From a checkpoint of a small mixture-of-experts model trained on Wikipedia: width 512, a sigmoid router.
Below are experts of layer 6 (counted from 0) of a mixture-of-experts language model. Rows are named router (the router's row for the expert), gate (a neuron's input weights, with its number), up (a neuron's input weights, with its number), down (a neuron's output weights, with its number) and show model dimensions 320-351. Each number is 500 + 25 x the weight over its row's rms, rounded and kept within 0 to 999. Numbers have three digits each.
After each expert's rows: "gets" lists some tokens that make up at least twice as much of what it gets as of all text. This comes from a sample of Wikipedia text that the model never trained on. Tokens count by the router's weight.

# expert 4
router:494546487481511515509474530485511522502491484502495531526469497498498487502506557489519511512514
gate0:499526531512499549481470497497508464490501497491474488508504451494493489523477484509492519509508
up0:458544507537463495543506492527504497488533486512511494525490502490493493487547483501495527530523
down0:535498495512483492536446477505512570518544478468530504528472533505472555501503478568491484492509
gate1:515550516564479446523528509508486523477511530493466489496531475492558505544527492499535467524499
up1:517518475501509535518484524516505536489506494491470485471516487481513508504482514489497498487541
down1:477514518526474483525513502491514544481512455478514467486530499493471513551522501512474504482490
gate2:509526486549495506509461501464491516524502518501483509552525506534458466496476562519503509504476
up2:542524516475491501512550490481490461509469463508485524499509537500455453504464514521460502494447
down2:517551545522513501488511532465501552471454531456497526543517500468502507507510519499539498518498
gate3:495506503481540498498488516468504458515484504453478451478500490515523452546525526517554507501481
up3:475537528508478489517456488473428516553467486483466478498543538496523462532494511524489506496513
down3:499461493487531517480502522479481495538463536477443472534515526508494530504485493523523465490476
gate4:526584506507513514523484443512495504494489501471518528516460534476485514477522493497503515497523
up4:480535517526535504495478516519519530497517466531489498511504516485484540444545531538493503494518
down4:519477512508487512538448487504498471490494500500506496477505533468446504510495498486519460474506
gate5:550468513529539533527469503479489488483496520531448516471468491492483502531489547478535474462541
up5:558521466504481442469559556499502503507517531503481489473530495488513473433510555442501489508516
down5:492502515539479506473476501546508479449504529524518502471507477489518491502535521535514512485498
gate6:528510506529515509533492490518446498520521521493508488523497513509505464522491518499519480526476
up6:556432489525533464443479510556471498507469516502481504501531482508516482526476524531485485453500
down6:466437499515499453485518519499518482486512496516462500531527506548494475461487533499496452460523
gate7:525505498502482514513521477478472471497448503546533485482499509527478481506505533517542486486475
up7:468517465502465529518463478509501534499483518521496519534480552490483512498540485474508537554504
down7:535523512501537534531530510473471501477515527498479465500462507501531508521502480476492509520466
gate8:524506495485507534511525499470477490484471478506468500552461473488499456494464524506514507509500
up8:536469497476515498486518489520468472510481459533537508527549536540506534533494489470494509528474
down8:507495491505532501571469557556475471471503504503488522520505547506533491463484495454518461504504
gate9:460529514494457486503509520466514458479539516572471463475476480450496501492533450515501479461571
up9:506526514490535471510537516509491498457519492511526511487497476454528503504500495478484489488500
down9:461521542483500480504557545505457539472522520525512495534498460475476524519561511461528528492516
gate10:505510554495462512523560472509492456504525544484534494555491504535514528516497538499508512464513
up10:485528472477472524478474508481470472478455515567508507558485512488542468462473560502520476516521
down10:519537479529514505502523443469493502529465527539525503506483481485495482472523490522478495502473
gate11:474511500483503522505470460492454482524477513489493460514492468513511496496475511474553495491490
up11:492535501507471445495517494500479475490492528528536480497547518476506511523544486502498498514485
down11:527533506521538466521461502457478513516502477494548474515469518480481526424496492491506501512536
gate12:498552487506505500504518485487504457490490494534469489494507507508485470538536472526562523485494
up12:484471500544504485511523508497495476490469478505497531498505547530529466547499519488488499544478
down12:541548548488467516486525521493469511451515520473510518499536492499460482510513514504522481498452
gate13:532512512471514547459523522526437480511469494515533473508513518485504486480519515524541462518534
up13:501539493554520500520499469507484480473444532511516480486498445494468508500477537522537500509509
down13:482509460524522463517498536539469484512483565514539503548529515521496484528513496509485523510462
gate14:462504513451450514542493531525511483474489515490522485500516520468465499484490530511524559475515
up14:501484519511542531492536504468510536472501487497450504524499516503510518475480512515494470555500
down14:485500481518485458420495550543493518450521494542453526496519494511521493475540531525466495508560
gate15:529533505515537462499492483484555471495495512446513467498523493525507482495562525482505511513488
up15:490489528448517484517510494473445488505519517569470498528513498507490489515529522509543501480507
down15:487518521520452489517476482457508524466523498481474519521518490553485478490491530527563508472499
gate16:510501488468517459526504514551505505496497516536505516508517514502484479480530484488485510475493
up16:534482501447458457477492499522487497494501482475514504570484496481514548497505494499491454488501
down16:536557523471476458521493520492541523490535511482504494495521533511514529494483514518540510525507
gate17:490467531473479447497474524472460495478540512499467511515507475487480517496513531496486453565495
up17:500518500500472485495508475487438498482583489460516497468522453457496500500517492483511508499494
down17:480542474508502517481470534477470527495537501537435451540472459472510487515495505514503507534522
gate18:509519532509437496510477479489457467521511514460530515478546520489520525474507484513536472515481
up18:470496522522491500495499485520509510489474531501520480544500511506539486488488498453510482499493
down18:511529438528536525477465463464491446526523491517524499482479498501501496501525457494536494469472
gate19:490518536524488511556520485454468526509531510514473493536472487481467513530455480517511496501474
up19:482508511536490492475481522544514514492530500516541489526516468505529561540495509496503528513494
down19:486497504480501507476485480534460490485567516511515504476493488482518512550513524438523482522513
gets: " ", "–", "-", ".", "|", " ("

# expert 1
router:513471481468528523485500487448522508496480532458513470498510484458482503525531469523469549453538
gate0:505473492509478545482490444524513510484492486491523490488491558522553462503533479539534537472473
up0:502520479504487479488510512491507478483505504487493502492474482533513547514544533518475515523496
down0:484524515457438437518515517521507471514476565534478502489494519485473479500487492500495519513526
gate1:470496540529488493514533460528518447496507525504439497519558510486473480530531502512501504477495
up1:536499456490519476521503480546495547493506555548489546544520483515508496502504492497516505480541
down1:519528482504494500505474497495517529512502489473513510501466500446533486504509498516548519501531
gate2:494517502507545485539509514515533497492468529573493505496433516515520504544502496499473527535493
up2:509498518450549485552513536495498476548526501478487532506475514460452534498503487498460522496523
down2:487485467534506490496499526472489488534447552495526519468531491469504508491500512520493501460490
gate3:490506495556492533557521483463515499498545522510485505523522477470521454475488501512480550527476
up3:511455535451524477509486536481539526521500525519505500483495504524496494465470475539494485471474
down3:487506503464484460460504446508518502498526506481479521500528484474481531536524515454482535483538
gate4:488473493454481485554491515497507478485497532491509473518461479493513492526484490508504512464530
up4:453502508519465489478500537484489518460527514506519462522500474507532453472484544454475502496468
down4:469485520494489524519489446522531511463518447489501514505462512535503485524487483545518481519509
gate5:519513478504526484509510471480438482495500536506502529519486491490461518462545480508494482494473
up5:479590540502441523509517490501535502492497488477474493520495545483515513509518493522534497487507
down5:510491512492482430501507504473529485519500510528554524464496542503524465469461520513465507451519
gate6:440503492494495542538470541497513500495497526508525503552509514520518480528473472488513502506473
up6:547499514503516469449547475483515525506542490520472486508525565487502534532534484528521479449531
down6:461518503493448488513497505466504496501454533544528490508536498519500530533503515511557489481513
gate7:475487519533463535531482456501482529473521538507519467484482511487516494477509454505519471498527
up7:498464456519523493494515522483527482524488484478543516491500483501522506454493517519533455481456
down7:456529490507554506517512493519506524527540480522494490510498526479493525516474455532473502515458
gate8:521488511494461522538536482475462493483486545481482491486515493526549494521508466497527430509463
up8:526495542489494559494522539483476478516517501510442476506498514480519486494510468520505518491565
down8:499474501495557548518511499512474527492477507535521519534501500479534498481473504539463516532446
gate9:478484530494509517500522520476524469495495507502516503507528482547513525491495522531501496479503
up9:488521518527512530512476567456478474511470504483524497499520472449567498502484510552483482503516
down9:492531504504518508489522477467508486517483470494485502474502562508534498510481514487501477513516
gate10:505501473562499492500526480524480477472492523516467513502525520493529521540473503485494490507498
up10:479487498513493485494504519518518499502506501474471496504516492496545516466480499496468437484481
down10:494498496535506528511484516456532506517485540468531501518507487482493527510513439471467504498479
gate11:513481506518455538495437467528486498503474492541484486501513469498538505476475498492487497518506
up11:503506479505539482521500510506447521499495543501528472555491491537491503519517504498527491457521
down11:537516502483505477476488497518463454486523535521513491481473512495506506500489506517475484503526
gate12:518500537492544511503521453487479508504476460519483470499483531501462518505454508492496523484528
up12:467549484504490515479483548500470508508481515446503493496510447531556460543484526463472503496532
down12:525525517464493459512499502461496525503481518446473479512497481499494529468506493490508549510479
gate13:525477500496514470561484507512464525458515466512477493479484508500496500490481498538500497459477
up13:531507463529512520551493532479525512495442497525543503520540529476498549556521491468525483490479
down13:474463479496461499482485497508518484483501466514511534470495510495526510538497481471499460480523
gate14:460501498492481526482568489507484488478534511479468485512501491484435524467513503466451499513528
up14:510460489505518488484490458532506468507471534510480494550517469492513536432488507513438508459550
down14:500504490492526537528509510478502534486522526537497473466503487471469533492484490497453471498465
gate15:481469512538519517505517498532487535451498526497467465511513503489462480514527449517509492509481
up15:511507451498511525472444479444495499516485520518464531469487495540481513499474505513517489511468
down15:488485486504518508461495464536478531482462521513491463497482527508538512467474473507508543494490
gate16:530471499504445524505516554513463521491496492492553513493494508470537518492519533515491464487502
up16:520480489514517515520538506466465521523516522494500502476508501457554500481510508522497468504498
down16:497485500523455462520474554532521488493452530464515524493513485476535468543507482492504445477496
gate17:536487488510476485522487527571504504490524468495470496464499518547466453490513481535535479470487
up17:511540565494474479542470541513482500546547511493491511443521486519493456506515479521502504476528
down17:503498532502534494531497512499496479470469495545520494507530510505552444516493505517491446499483
gate18:519487528492492528452478449456489492545515524488545520483503504505519508534487503490474524468493
up18:517507502525470467523496501540484524511467539513489463546511470487500472479504499481518445484529
down18:465465485504506505484489521511536493544509529461509537503510526481479539502545497477496506468512
gate19:465499507502538489492504489514506511443502494483475465492466541522500479544541506505525510517530
up19:480469517476487521502513542466488505503525488513498460504529482477447483476546501509478514509506
down19:500526480531506507504521484497510481509472476574487544475508492472538533518517531488478476501502
gets: "o", "a", "e", "u", "ia", "en"

# expert 2
router:537508508509490478490494523517520527465494498508458502510500488496508511471499525536479494433509
gate0:476487529486494564504480522486453517506502508506461538472467470507505487476492441558499556505505
up0:514503525493522479478434489470537512486510511532521480504496501457463490503500465495491521500487
down0:511501463536497506477494528498501509536491478506512477507468538500493464503496500507487519499493
gate1:504549517541501479533515456525507511480463471497514494507534450521484549496531507517469487467507
up1:524439539477522471502460516501556478521480502485452472500547558492537510484484536511491523539502
down1:505518475520492521487543490506501529503504495463511459520489502476512490520537495476488517490503
gate2:490465493478534511505518470478471535523482486557443501454472458500524516481519523478552525499512
up2:518485472550516512526540507525496486468531507477499496548483534499520518500491460515451475517497
down2:502491521500460508500522506503492466478478472496481470518526455468514511478496470494476500497477
gate3:490514517458503520482531468480503490518470506550486488480504480484488456527516496497507512516535
up3:510501547503497482459524505488502540468470523511532514474524503494521529452518542465532483535479
down3:496517495509508503506512488534497507494475513476517514504503523487505532468498524518487501499511
gate4:492519530484495530500499491499514503464511513455487470512488496509504484502552483496521472509467
up4:518491537486476531491503527483520536497501521481524446505506486515513520470493474484485514486493
down4:512512504497477513481554489498478488463500502470489470494517496520525485500491469430534480475509
gate5:488465490467504439515471470499498533484520454517498480535522512446470474491544518527468493474457
up5:528473528518504524502531483447512527503442506505488513490512554520452547478470507517483493523511
down5:477492506553498496511551512469466492508454528533520475480459495492468486522468489493532527512456
gate6:503570470487516467524488482537472530539522500476495491487501500486519504504482471513484509483533
up6:495473488503463516528429544513498498512470425507505507481468472486501521516497531523517495461503
down6:484523512517486555498513501474495465535477520468510525499543487518459534482534490471500526495518
gate7:499520539487454497483534479479558521473470510497505477456514474462442502482499471477496497497529
up7:541491472519446538519504462519505481468514470498504487527506455471507520491507457510498511494547
down7:485548477486484480511475452482516522519502452461508532509495521488531489481456517504514528468498
gate8:465513507496520481526504483485504506486504529485447509558524480461423466516476539475481510453462
up8:518544513517511513508512497509456509459497476485478487467492476510510494515464542510534522455514
down8:551475479487471533463506516503465482519497493470455514526477511540473509486498486533484467516495
gate9:521568503511546531509510522504459464536481509517522453515541447525501495516507514498510480516516
up9:508480468498534502485493473479516482483439481499476524469470529489496490478459489523494505477492
down9:481518521516456507480543485548517539562490517494489506504489490510461490486503501510473470482496
gate10:542502527494519483491498457511497464509498486482541507505476511497491526504547477526494524501510
up10:496485503474525500459522488499530515504487527516481518475491495467478521499466466523497520444490
down10:513510470496492500507514508524493465491532535490534487468501513509513536498499494555481492508503
gate11:502487449501524501521489468529456518514513486512495498501541517527465467511497506505508507531465
up11:491546494484482492477501508471504511489518474511472521524530500464569494487528498458526526520504
down11:500532510529507506529492526483516472511481530485501488545541538508507498504487478515501518505447
gate12:509501518480462515497512538505482503500502482472468524481515522502499514506515437514512550530510
up12:480517483453517532482530544471531508491485497492503500511535558498511549476522462510525509511480
down12:521490480503467484508487502489479487465511492505502500556492506488504490472510498511516499502548
gate13:497470467511522518491502488498525498508563488494478503518481491530518510521500466508481448497494
up13:502473505483501519448494499521483470491518498548476526489538491509494480489518478473485487500519
down13:506555492521480528501533467498501539508505503470545523460458505489490531524494462491501524508517
gate14:500507500531468507506487446492479484548537462498523520546466462476527503480573485457469504455526
up14:514508507538483502523505512478506470487522484518579515525485518503482521515506495515507521530506
down14:474518521504499467512516464496497484520468547507499513509535477464457492494447512478509520522490
gate15:477509538478484474462471497529502497518483537521499488441494496472499527519561458510492533464500
up15:477522514510513515550536505483510500510518502500501483527478479493514477517447544478505493521463
down15:471489446496510531546521519497483525501456490534517525502470522480494489517532533509507506491478
gate16:519485492474512510465505485516484497530519481530527505541519485494463503491474538517508539488511
up16:519536526509456496538498503469526451491491504498477506499507478535517456525514479551505432517485
down16:518509533493491486525465486454475474485548480512552510506498514481535467540496484478456527475473
gate17:518477502471530539476502505507529560493540476520460461498505521519510517517492483548498520469502
up17:489518468505491541504537540486469502477491454470545491502526492479493537464524516507536536547481
down17:502474466472471472495469500525556489475533519481492525524494522530511526501472491498520464482500
gate18:549501490523530504489475530512451501524497477514537545484502488503516476571520573535482533508495
up18:494526506464515545492514527562487451517549549530493457496520502538472503501474493480517487458508
down18:511485479460495498448505530489492533489474500468472505490533490521493488470502515525506520514521
gate19:453490528448485483501518489533513468508498494484470500468517553507535492504487468542529473488534
up19:514544455497465515545525519509477531501494497507547516526489484489475501450502512487530535503479
down19:547468468481532514504465501542508522518485471481496559530478488524494519496492440507501552499506
gets: " |", ".", " was", ":", " is", ";"

# expert 5
router:487538532496462526480496459494525489487500495493462498542503472468482497480490470494441502508523
gate0:515509502469507481513478549509522471487530527499496508459523513446489464517541475498514525490472
up0:523516479485519504508505458475479525529465472509469525507570492485454479521510517474522480524537
down0:496522514481467500512474488477503512470556506529518484428489508498485519533529515482476510498502
gate1:523511486457488473493532518565511465508519507497480517442495482484542493479498520494464496507474
up1:505538474525476521473494499474491533517535516471480480492534534530472497492502518537483519511499
down1:520483519502509502491532491498518493443496525479519520453485456525471528505478493495500446480491
gate2:541465491484520518538531477506500529517473555490476493505472520470501499547522448448503488492528
up2:520524496533532515500458490516516522505481521501503518537469508483515527549550539514511451465500
down2:545496494532541479517479520511472520526521478527499491489491473477506459432495496561488472443487
gate3:484488511546490490498520490477510496488503528559500490489501504529522510473523496502503514507518
up3:469499515502503541447476521504487518501556525474523500526497493517500516496533479479505483484470
down3:513481549527540500511498498489455496585465534514503491525484493516500503475471521484482521479493
gate4:525493507528485492512504483520482485561496496488491557518499492555460542479489485497517512522546
up4:494496474470520470468524509472514445478521477525503521458455494545488495474491525495539500523519
down4:481493505473496518498514532514503527499494477474532523514447479482490494513493521500491491513472
gate5:500501461489488491507497505490488552488485499450459508524535466508442465505469506524493544480484
up5:471552493509485482506517454508502487491541529508522525493476516498495472465474500490485486488511
down5:501548508475495498469495496499444507503481488465513509451524471482481516475508525493471513477518
gate6:511453483507456470532499495489493469496547465529485460481486511499511451499472483488465511456466
up6:477493482507491509491538501477491486541507500473485538495491472495518482503482469475544475518530
down6:480498450469501544528536477507462468500475504444550503541479491472512462473512508473497510483544
gate7:489519486501502548517573478502557480476531507504465506497457478483485545549478483497495458484517
up7:526504504522520506498534548505484497511501470501496474481528517468504468501506513476493511487518
down7:507461458490480552504452504499526517501473479483503483486495476529484493516456474533489465492528
gate8:480518535507538498498510492525475540506508526490479484463514491481521500480510516491552529476498
up8:513482504479467482526530525517514502521521511481511522508543502490475528460504519521463507502520
down8:509522507522515501511509481487485494539504472501476488480467490519487481518484482494487486446495
gate9:494501496496584476512491466474492492530508465493540531482548473495488469442467479530531503506508
up9:483476515508554450476512555521504520474511510546496502515479494452509472449492462532481550508532
down9:507494495498528502527515476489490492495534517545513483492564496516488478495470484502548503478529
gate10:539503539509482524514496513491466556480531472531507524487504481462520501474489578491497509490494
up10:484488494473491527470472487468483495495494489469523453552495473516445503517538493513496464492463
down10:500514581492507487495508514491520514531559481569493492482501490493498492467466492484475502533488
gate11:460463542493474506528503477528464485528501515506500457521527487499521509466484493479485506511510
up11:540482491492504470465522490500487527521470488536518515515462461484480566490496505534521531495487
down11:497496546475512531500508510509494506539475531511518470508494462569479530550513503487504515507491
gate12:522466474494513489467513505493512552474524468492468503480522490502474537500520459495488543494523
up12:474482499509497503531474533514521526513486514523536496514453515509505503535504499493505539514498
down12:502481569523467511507461503500491494525507521466516477480481509483451517527483489472524533470515
gate13:534512498503512525501535490486462492482513517521456513443501495525516511511528477505469517490538
up13:498532474468479533485515469518471468486469490495498492477512467458488456510496488518486559481517
down13:542490513493508494507489439523444449549477489485490486517491520513493510477488483500502525520463
gate14:497528492508466465484476477549467510495519478531490479505474496494475459514509508525497545533532
up14:547528483503477510528463510525455524551472475504494500498515476466493494551486501453528509522514
down14:486538466531513496494474528474525487528501506511484517490507493502537523464504489509502509504538
gate15:518517529497496538500448452459500516478505466526515497478492489455507460511502503497511470507504
up15:514476489551528508493524501489484519487513482511489476468492490476495487504506464515467526457527
down15:542495495517483465533486497515492494536488505491504504501518461457501487476493513460508491514543
gate16:507479516456491493504495511504526490530533540456516491544481493510493497539553457455511523481521
up16:542473452532497495499508518483508493473521480503508559473546475502480476477449532488520505518499
down16:506518434476484479477518479484507451468496526507455482503498515525484514484499515509515504489483
gate17:461517489506474464528510510468481534452490503560504473500531508509477462464476536509499545514458
up17:504438537527530513528450503486546483455531462500499501507476478476500539510497471503542529460537
down17:525475483505501504550503456517484469524498468514503486512516512467541519482509501546456521483531
gate18:498489473504498505507548449515477481499477479496545456515534510476476517510502558479520510506521
up18:497515458490501505534482473499494498491493501503456507518471464471512504426536552475500488475565
down18:492508541465482463482498508488550453466516512453501516530502493495502526497469444519532538510465
gate19:571461519489484467554454482490484504527479516463476477516504487460483456519513455477470492484498
up19:500512527472517491467526492498481424518484493487518493524516472537476474488489531501488512487508
down19:502484461504527494462521511524459502506489495519498498500485494484497524516482499471493524509517
gets: ",", "\n", " |\n", " to", "\n\n", " s"

# expert 3
router:512517509464479501504481464518522479527503513512456476487498474495519499519497487538463487490507
gate0:538509499482485491497504489489503485502523479478514552505519508514519464503512501437508524515469
up0:495552485520442469488468531478473505498462500506518527485552538465549533437505469494507509459525
down0:530509554510469473496454475488510500481484491492518493491502535492543538534457501500453536539505
gate1:503519517480521503479546495542487484524495482499527477501496515548515486478458462505516487530490
up1:487506499510493502534504510460483572508562491484523465505520490492482498479516485447483494505518
down1:468518516533518503505498493500503530494488470511530515479464544457498529513481493487541487487468
gate2:514488522506469497513488470497461523492497506515491504518441487469494475499506494493511537477491
up2:488488509549506499494536500502558488462544487497505482537498518490473484526497457505518547518479
down2:488474473519490465543513527501455504500527485507476556468459470481547521497500508572507521534470
gate3:510516459502507522486499494509520506507486497498492463510455482502514552523475550472509558490483
up3:460508511511508525510497472497512472541483504509494495526545474486503484536464520507502516488487
down3:514478503501512543502519518474516530453523518520478501533542494550492500501475489490465491517463
gate4:500564496478505561494469476464491519455501497489547464474497517496537507462526514491516485494528
up4:535544508541502531501483519503524488530507477491486532514533508484515510518505505468510469498526
down4:478543483508500491520482484492525545547493554500514525492461461466488490526486521525523514504506
gate5:489500525496527522505505503495491509489529508526534539500548484510539512497592555551463517495542
up5:530470481497475523487498502501514465528476481499481506520479504447502482528452576498510512498460
down5:489476544536526472447529510519522544530483509506475461537511539480457488478493527479483471499474
gate6:473496477454478536495497499491543500465535520487490545506533485453487516520527569511463488515521
up6:532503528511469503530504516515448513488474482491477492486463517504477502488510491485491488523487
down6:488481466516510468511532494507485509518457469536441537514488518498502518479481514460473523520465
gate7:518461510507512484535465493499525510524479530495547536501503495497537503474528522520519509483492
up7:469538520519487483499453472542482506500483459478484499501514524516495492478478463518510451492478
down7:451548495471491503510498515517502509512494520512516471513479497533474480506546471475496502470490
gate8:449500477534522494545471502494501535488517524504458508515499503480477492483494490536540522547528
up8:531474536516482530486505501499546494538513443512525488575480490505462534516543458468483541476477
down8:489439513501522545465545550476528465537525484527460519514525462499520506524492478473479481480546
gate9:470492491485503506500503530490493481502507546521537477522556481492545503524499483509502520471515
up9:467517464503497522528483479530498540526489514494516516523505494523514508498489518524523480460491
down9:540490548494532487515490482480496524485520473487468509468512530513494513465528529472495497515533
gate10:500483482490494535525499459491514524504456467528484484529464479536533504536478507507479474511471
up10:534469465477525486473519535520517521502492523533496484512467499489482496497536511489516479519507
down10:512504481494462544475523496473512508514537501496473491485532487498511515538516493490479496507519
gate11:503517498510506532476504573490497502494464485520496510505517498490501523499520520530506523484471
up11:521511483489499520482502515463504508528481519521494518502523464492511509466479498515498491491471
down11:526499464491500513507497532478525525521490456540535511506456472487496470479506482476516487511506
gate12:536494533484554512476506516499521514484515484486484509528467533497502478505546490483502520503474
up12:565510507525517522501455455505543488485457505457499470522496489524473504498476480487494489502516
down12:485509495479543503536470500526467438484501530483510459534537482525477489527524467510539505517508
gate13:501492543474491500492522472514509425494515519503481484487552467470502480513469553552489499545526
up13:501539505502479506453486497497518472477487514530470506510520499477514490516446529492516528485523
down13:478495487528494503477493519519487497529507488470500476486432506506478518475499507500494546542500
gate14:518536525505521511488531507499493491495478493493492466484563504452513478491483473484456512460484
up14:455500509504514471524506486507487469497518523504530565507551498545503531475515516519516517488503
down14:507494526462519536460544519529542514519517469523509528479514505509525524495485500542514535497502
gate15:484499509533512511513517498467535517464466514505513521476500525488495483455508512536490522518483
up15:526508468474476552464538493528518476519511508495455508479475475510467484516465498497478481510505
down15:501502562485507486479491510515528474494496527530494515482485534521466520503475502512467473526506
gate16:472472513543474510487505455512460490510517522521500481520525506531463500531522511468536512469525
up16:530500506504471499510459498521515499507499478485521479464514457505482509448522482441487508484520
down16:489506521477494522482509487520460541488529513500421489520502539508541534466500480513506530521481
gate17:500507550536466475499491513471518526474463484495508498503507502513492533501553505519532552507513
up17:499519517444541556506491523482531490528487527459494496483496486468483544516510510496491495525556
down17:515491522530541479486470459496501490485503489480466468502530500476519498489459540505514530498489
gate18:492548458504470526520512463487495503501488477500503462481490475516506498541510517471513457516519
up18:476463487522468466522489499492497525487493462529511471501548462544516526513540509486477479491487
down18:432535459460515439513492532509481492477507431507493446500496510441493503516508488526536466526511
gate19:476501487468455503502539477497510482511477467505522478481489495563502503510494516519484533473522
up19:500526524415444495511542474512488501532509486528496503495535474510542475534533511544531513517523
down19:498534498515487498444493513467524518516521477480540486496467495512497491488504484513481485508505
gets: " the", " of", " The", "al", "ic", "an"

# expert 6
router:506527495517481502491514497495484481497506492529494468503535496498487528476513509536509510492528
gate0:467460546454508510507462521508480465499513495498508540520508499473449546490510494500493516531488
up0:519482476500519543457510496549516525492497518489466493468484538510491500483489518456517459484539
down0:486537458491498510502521499479515516500490520505480497482518460492497480492493472500529538533530
gate1:451508527480492524539513482483476508455528480527492516491523509495517488509485541483495514506532
up1:500498502480529510508555499504480506543492521461508534497558552523463498431530495493506478514470
down1:524496462515504493512463497485528543528494496520502478495523548458471516514469469550546477513490
gate2:519503500506521516530489466494529483511462484484512514506486447474537511571511500513524508505550
up2:472527519515493465510507485498486460491514529493522499470497426488503512563529498485496487468481
down2:540496515483533485459512464494442471480490500482523462562511500473513482507510534486476455508488
gate3:447526524523495479516483529502504500520515532505463487479473505475513482501495515506445523511534
up3:513516514509594516470497459511543454527491516493521464481515489465469488455507502470499498519472
down3:489508492503483521552496510480454512497492485513493506475495494530476514488527528518445513467524
gate4:511508466517487539464490524519498497486511495429482461482476516532501527498518456504505494483457
up4:499507506492450493522529488478501529530512487558516539458508509487497503437528516522491546528457
down4:502510494540479480519546512529514512515519501501503495502502527486531501514501511525469461513470
gate5:493485516523495486482471513484486497514519492494502533519433489515476504529473494546487536523550
up5:529501447485467526494485512467487492523452489500494512494535520498520457488486513503514531516491
down5:488536501479484494528513494527516490513484462503488476503532522488486500494482529486503509485542
gate6:499518546522504565469507458470490518490531462520467488483496467475462493475494483534542477526501
up6:525478535509455476553478483523478482533496473456505464506475559499477512486478491505559533496490
down6:497502523474470538536480483518518529491540471501481462505478493507537484489492479499485493484477
gate7:525509492503507559513509495516478524533490524471478469464506533499531524489488503498467480494490
up7:496499477484477472531557543507526483505479485497475469518527470517489528476505510497473486526465
down7:533478482489509519517479515511527510474468457503548449549501542517504468511484532471528496491525
gate8:457514486515492487520494527488515450496511550506550545474505442477506490464502526462522462528462
up8:496496507539491510516478434502480533493496530477478511508490525555504534472515527499506488560535
down8:511474517463441534529508477469531525507479484460526480502503500544504501446500505501485501491514
gate9:522528491514500502496499538470481515515392447472523473491483513509554532513539506495528507463461
up9:510518520491486526481488484506486542507535546521464509512499508483497507498520445507468509553468
down9:476507547469478539480525492474522462503499523522469483528502493488506538518521470502491489481491
gate10:502493542457493508472492474449507445470513521518477493543527456442496493482494515469478491509532
up10:490516483551502534478535538476515502516554461516502586478500490490495503533491503487492548523483
down10:521528492480515526455496498473502475509523514486480505482519515499455481541495484520506472529498
gate11:487507473474517487492467487473489489524501526524483487527502464482475539465480507527518498487479
up11:508521480533526520522480545469509465534533481488494490489553495484492469458504470491492500523519
down11:525521498446493541530524464492519449467510493470505484484518499558463512500482521496442513527499
gate12:508505507478535492521513487487492542492471520450504485530483515494488515523522478472512497502504
up12:520522550517495506541482506525472513505520452509546498529464534536470456474523519544490488505506
down12:506497496489534470487507531487509535445519499510533508487522501480449475488505520555509526515493
gate13:487511496485490513523482529462474499510447514502515481502508519495490462519475518493486504510481
up13:537539486512503472505498488494484468483504468499512494462527489506465544522487488492481507485568
down13:483454550516422524508493501474516476483488540487516536554503500546506465475454527427450510515522
gate14:474510493526484508507523494526532499496544539462532494548538497481470541513522500553502482534526
up14:511516514471536520550511479509479509497495480502454455491456461526493512529498472492446481497514
down14:511541517504515496491488533459502507535557491491532495514512503489438518486498485527516489518459
gate15:526487474497494574493501488524510527493560434483470471511538531505511517534494508517529487445492
up15:515520525501485478505495506503503514488496532551515499509496484495548526491530476460468537581505
down15:495470512509459491543530467552493492514515500502526535472504488544473484506507521477486488491489
gate16:508492491529450502478556510516522471504487518522484472500493454511507517477485535494498509491510
up16:524510500483497486487424519511503470534510507470466483483503524478454480516489488506500517493486
down16:516485489485459515517516510464532485512444498522480505512516493547483536521443490548501478518493
gate17:501519493479517443499479540498483494497552514487520490474511457462495484468488522454526513476567
up17:463494487519498486534517505487466487496510525452500513486524555522487475508529484505442500507488
down17:493481509489490469521510473499498451472468482527516468474501501515460510496516465501511519535519
gate18:491513479504533507527472490485532510459548470443485500518506546485486453477509530538481467527479
up18:521499461507536526480499486438528473496476521522500514520515476556549461527466535475542423496525
down18:500515524481488517487486507523482510485448467478485506456459538496494518497462500508485528514487
gate19:537490467472472503506494499510455521480477492525489553494467548538501489481528506525512509484476
up19:480520523530491509521464476500491498541483526473504509484444528536471459475496460509510464454457
down19:520477546511465497458515441564491504486504508516466506488450487559519492490508507483507524516508
gets: "ing", "it", "ed", "in", "et", "ot"